config.yaml
num_hidden_layers: 9
hidden_size: 256
n_experts: 128
experts_per_token: 4
d_expert: 96
d_shared_expert: 128
hidden_act: "swiglu"
moe_layers: [0, 1, 2, 3, 4, 5, 6, 7, 8]
router_score: "softmax"
normalize_top_k: false
routed_scale: 15.4
balance_loss: 0.00838
balance_bias: false
n_groups: 8
groups_per_token: 2
init_std_router: 0.0266
lr_router: 0.00202
num_attention_heads: 2
num_key_value_heads: 1
head_dim: 128
vocab_size: 2048
norm: "rmsnorm"
norm_place: "pre"
norm_eps: 1e-05
positions: "rope"
rope_theta: 10000.0
rope_fraction: 1.0
qk_norm: false
attn_scale: 0.0884
tie_word_embeddings: false
parallel_block: false
init: "uniform"
init_std_qkv: 0.0471
init_std_o: 0.0471
init_std_up: 0.0471
init_std_down: 0.0
optimizer: "muon"
learning_rate: 0.0125
lr_mult_o: 0.618
beta1: 0.95
lr_head: 0.00872
warmup_steps: 200
schedule: "wsd"
decay_fraction: 1.0
decay_shape: "cos"
final_lr_fraction: 0.02
batch_tokens: 131072
max_seq_len: 512
doc_mask: false
z_loss: 1e-05
train_tokens: 944800000
max_steps: 7209
dataset: "wikipedia_en"
Below are experts of layer 3 (counted from 0) of a mixture-of-experts language model. Rows are named gate (a neuron's input weights, with its number), up (a neuron's input weights, with its number) and show model dimensions 128-255. Each number is 500 + 40 x the weight over its row's rms, rounded and kept within 0 to 999. Numbers have three digits each.
Before each expert's rows: a language model's description of what the expert responds to. This comes from a sample of Wikipedia text that the model never trained on.

# expert 58
Description: Standalone space tokens. Bare space tokens in tables and infoboxes before bullets or arrows, and stray spaces between words in ordinary prose: "- • Density".
gate0:517487471474505536440562453415524501544528538536539440520620482541519506486518438459480503555497466439500492466493435531500509626506537483487467436500500533456575483517540521479541524482492505509480509483517466399510574524455479532438531536479571501561502492497511543505521507514518446490435517483528439544505476440531548465497531480539508536485522500485448502506522475450482524486502
up0:516492470484506499438534538472562505579544569515508502543600450566542512524490525496461488540496478446569530416504477502469502524485519448436508459481511567440528503503471467490496529543494486515536529495490454499503581545495455506435529394484570558560463515476546489527513497484467425527418463508529450571473468490561489482481486510505510548527497556470461510565535496475460471466498

# expert 50
Description: Clause and sentence ends. Sentence-final periods, question marks, closing quotes, and clause-joining words like but, which, while, where in running prose.
gate0:535509449503532492491430471514510522539442554428496486486578456503472493469598489519483501465489560530498421447607480462510434477494442561489509491476437502487480445546542545509478516454470462448452457510512451455498455540484517480490476464537475517546538526522455423511504524568441522452532460495555508459473488503419520537502574543463497470507457528436551564496502521409513474463515
up0:524492553460440530501498517466481478450469522504499503469516495360574470532518494574471470576522521423555539514456518486481464545469564509540553477515511542551500582455436488484486498482463536513505530480485524449534542470462441494468531473446523489539505513505470469470549464484515531500535540468515541539506450488561522569556456435540479489538450537540491556498527425504469502572389

# expert 3
Description: Non-Latin script bytes. Raw byte pieces of Chinese, Japanese, Korean and Cyrillic characters in names or titles, as in 官恩娜 or 月影; otherwise scattered commas, and, as.
gate0:515438443483488460449501577519456565501575527535453493449528461545502473490489459524551471483514482492512502510494452528439501450549580462444484493512440453532491552557477473450483466481574552518434494506478543455453480535543535530606526510519475502534522539479492586498514496476353492562457470511569447488473493491588534392472496502447546520560522536543528554500526558503521429471539
up0:501502482525543543535527438472489489450452536578486506482446544478535457510442535506572504497506508578544554508417464540515484478519442572526541457462549478492526494500536517519532493448521451524498508537531492491477459460514487472482549510530490434530466495505512526524412439450479527493512478483529515556488512484424464568558426464516553488542515605498469490528540527488577467431532

# expert 37
Description: Capital letters in codes. Single capitals or vowels inside uppercase country codes and short abbreviations in sports lists and tables: CRO, SLO, POL, NLD, AZE.
gate0:547512519556487527498488503538498471493457532487423555484543502508513546478474456505513575509498562421478501475484504465548503490508506364445475445460569428498488460474485471528538505577610530568508505444492529535511530461527539479610530497467529469511547513560454516511484462483514560472479496534481516516476493454507469523538518514477615540518452480495503507510528487464477514540529
up0:466549537450467437521434509501577537462548543489542519480514461534463525533536506506495465530473504495533511506496465483554469518501471478488486414517460455481525522546463585468496441451427499488507500511510497498469398556547482533494526500538546483552479450476569477422493587560519455514486485513484480447545553464483501466444478470498408413529509511517464466481502486549469507424523

# expert 47
Description: Name-internal pieces after P. Middle pieces of proper names, often after P, Pa, Pe, like pp in Pepperdine, uck in Kentucky, mp in Thompson.
gate0:496567449484509484493445480549463522518507499507510478507523498499503475500509577474525424552503456556468470413545430521473550534521501580473463593558435454552447486531510536527504531491569603471571480476563535508494434450487491507546503465412441526544498506479488531474492416566515494450493528472546444555473412544549525442455526493560514528472474489517502493477540518553455484493553
up0:548547565489521453490529567523533459516474497490501540516514512460465443513566477572483545488486563484465457515490548542476545485533545495499537498477589452353461459503412491529519482485497400494486482428467459459533514475483587455495531509545518575422473473500464476442521541539539517489523470569492543502468522531470476489460457490433498518516541487466589472532464528526493478522457

# expert 57
Description: Syllables E, Mo, Lo. Short capitalized or lowercase syllables starting name or word parts, like E, mo, Lo, La, Ro, as in promotion, amount, Ernst.
gate0:523497458397547528553565526556473463474510496510493543545541468495494508475508454498502424535481485478512427473592497484518434487484510503500453506516522462526417443505549529451539474535465479492455505513535473501534521528496522485451467506497543541490462559522548552407506447541459492553507560459544475504507490348500524531587547500448475404496476508497563514524478492520536522519461
up0:460492440462519522494514490577509567453522508589521523511498524549508519585548416494509454527486479501495427588542491514512511511496523514481531494526496480456443521570486466480516531504460493486490509560513408440517504501479476572438456485515578550590468520514477503475488484512431513568565546516522466416453496437509514532552537528476515456486467526504463534489494519458490455491558

# expert 40
Description: Capitalized name fragments. Letters and pieces right after an opening capital in proper names, codes and acronyms, often in tables: UFC, Władysław, Tambo, TBA.
gate0:502447424502469480476469434453509539530589520512478564562508462531521511498473569545494471587475474530451519492504518579495506487551527491530517583521588541573444467498560452501519499472532501488411485487561521459502562521526463486488494546423497450570452528517464526558495470470512520512498457562464464487483568499506552537553506526483545445567517515591462531501497600582516569611495
up0:419521462517507543518467547516439438452413501479536476421500500455458477499518511525490520473482539495531451531422511470467512478477537479522545470533492531488517514540525511472430530533412551514512508481473503580478495557474519530459525451413537496526522462504492488530498490529487488511446565511472450506512468471484547542517567458469448557472480489483485518449487431492506520500511

# expert 55
Description: Capital initials and acronyms. Pronoun I and word-initial capitals I, A, U, E beginning acronyms, Roman numerals and names: IUCN, IUPUI, II, the I in "I Am".
gate0:500462456478561507528568523467481590450453453524541501527528457542511476482580508464514520518495513480522480523518522493562494467432513427523491433537465486559507435406497551461464553534468514521489522423511448487539517559535583546467525493512500507519564438463524538477504458562462481484509501520516455469499434504518480490534543494515474512557499560495505526493460492475522537505527
up0:511482504504481592538455560478462411471465530514472463476539520445474492519450476508553527456466521386474539470579508480466538513553436483481532503487443434481506510443539485519530483468512456566526398550394521470529472445467521513521512474549497480490484506452520506437548452480430467538468538501443517511457513431508545473528428503451427439405475477463490497531505509528550460513508

# expert 41
Description: Inner consonant clusters. Word-internal pieces such as om, ph, c, oc, ac in words like polynomial, sophisticated, stomach, spacecraft.
gate0:487486564502585535542571441487524512427527494480509499461536492453533533555539487495507531539451454442502433442554581527464489488433529480446465446458501478495487467464505509508487439419528500506501496494483545467569500391479490463502534437466513515469561478474459564464506536476419532528506547462446453528481488493551521502492456535476494413592532527578485498520467562514444551520491
up0:499435513501482555500422487519512473470528459535562516541467506454451540454471497500509488493562432474538469510530521497498465474534492516492402543515564548505569447459522437495454602512485471553485434496508478506504387528462502510468563531470493484494424468531562527463585407502480497433547524570470500495511520464541494538473478519503487519500563478458481533493476498553479454530500

# expert 26
Description: Opening quotes and list breaks. Opening quotation marks before quoted speech or song titles, and line breaks ending list items of names, dates or events.
gate0:470492427478527469471477513475553478502536482440506477499539499498519520518578460476568506447488561474528503494514459551514492556442573539529475547513500452508553539472444423463546486525514479511484542513507519483475529509435476485495417508558496479509546486453473471523477562500462539450507504547432526533500453469464471466472497434440486517453475537494468540538491521418477515503484
up0:490428549523508455536478449450506541444457460540567485567531524446471517519547505505499587469481497450455477508533466440444562608522504574534557502483518528512460552479566526475510522545542506424495525564506446439486470526487492470537454429518484563581410451568425500566491530465543470446526543533477521560506415592517548462475471419464573559498494481523474487512505524471413540558538

# expert 53
Description: Spaces and word starts. Bare space tokens before a word after the, a, and, plus short word starts like f, mo, and mo in Dartmouth.
gate0:520514428457521555463437529452560551536592490418491503537469463518426496543494519465438495469500542521523472570433520436422526584561509496455451502493476494503505404544463454480425467448501569461458463514487469556519462424544388497499461476453529466435420479522469471522526509473560495551455413547374479546525445508472510520476476577519424484515393561545508463488478547485494480477459
up0:517524493521535460484494519498527535485459423499495509526528473510512479531499545456421508451481517557501518490477547477571516580563539535451428493458463503491491537508514474464362493479516503514486437512453511530496512474534482487517472479439507492431534439543424505556575548488492536484503456504385615508545417543439494555454588533369461437492502417460494475502479481501522459489496

# expert 62
Description: Plain space tokens. Standalone space tokens between words, especially in infobox labels and table cells, such as Current ranking, Years active, Shot put.
gate0:508495467518477505509513538419466480513489524452504528454464545487542471505571542520485523549571458536555538481517532572540456573583493424520486396512434472561489513556439534496500461553477504467470485498435451498515516506508541497516494474473494488528466437487458539434486512566461557525446504542539475469533459457506485548474511459482475498496538538480501519506547558476442486472471
up0:499472520526452474520467489529518458547591551480475470503543547480483456534456467468474396445457486539531477444387515531526528387531498524521484466534476539531485464474508572552470571412541528471486511501547530478508489471558562543452503474475508443517522580464538470525534453581539481517463518514551456533464510545593516444524524496482474515518506522455530517484528556466550422535469

# expert 30
Description: Word-start fragments. Early word pieces after prefixes or in foreign names, such as duc in production or education, creat, ex, Cha, per.
gate0:513566540462533571518505510492547517512552537564561485471437490480481502527498556496454433561457519529486468512504441488491542402509483567495527425500500485555499530446474538462456500470469506480527499541486521535493514470421485454523492504486496517576500440389467479519493496499450504491568480479537486467457453467499499468539534569551460486569457509472493475521475403578569547439455
up0:480573519494408576522454576509478532473547502494540530470463519414512522498448540431479562517491536507456459521486400485530488402457526536479528442516507466529515416510467492536507444462467482468487460578530547526450492488527465489545536512462519434505487509514522482541526457495503534542482523552463445467464555399525548442456533564541452426551517489502562499542452447494505503404530

# expert 14
Description: Im/am word pieces. Word-internal pieces like im, am, er, um mid-word, plus raw bytes of Chinese or Japanese characters, such as unan-im-ously, fen-am-ate, Chicout-im-i.
gate0:536466423462528542544498502503542566519532532480402503495507543542516440541519517562459437502477524550470560523435534437546549504485538564484516542530494501410474462471543539456542513422470422450503510500504564494522513425495494487565511525442524487504478484476503502561496434510396536523522500452470598560530571496437518450518479540505481494484490479547517520488544440476480459495486
up0:532558520499470441466479493522534493481540420459532485433493474483458531443499482495542543421481584488430497472484456489450465505508504529414560465510468547477562479530474437523464553414541554500501499517435456470481505497522510474523500516556509502550479548527487426490493512443480494516483564549526460506464535580479439519505445519491559518502557572511521543509488577538514490485499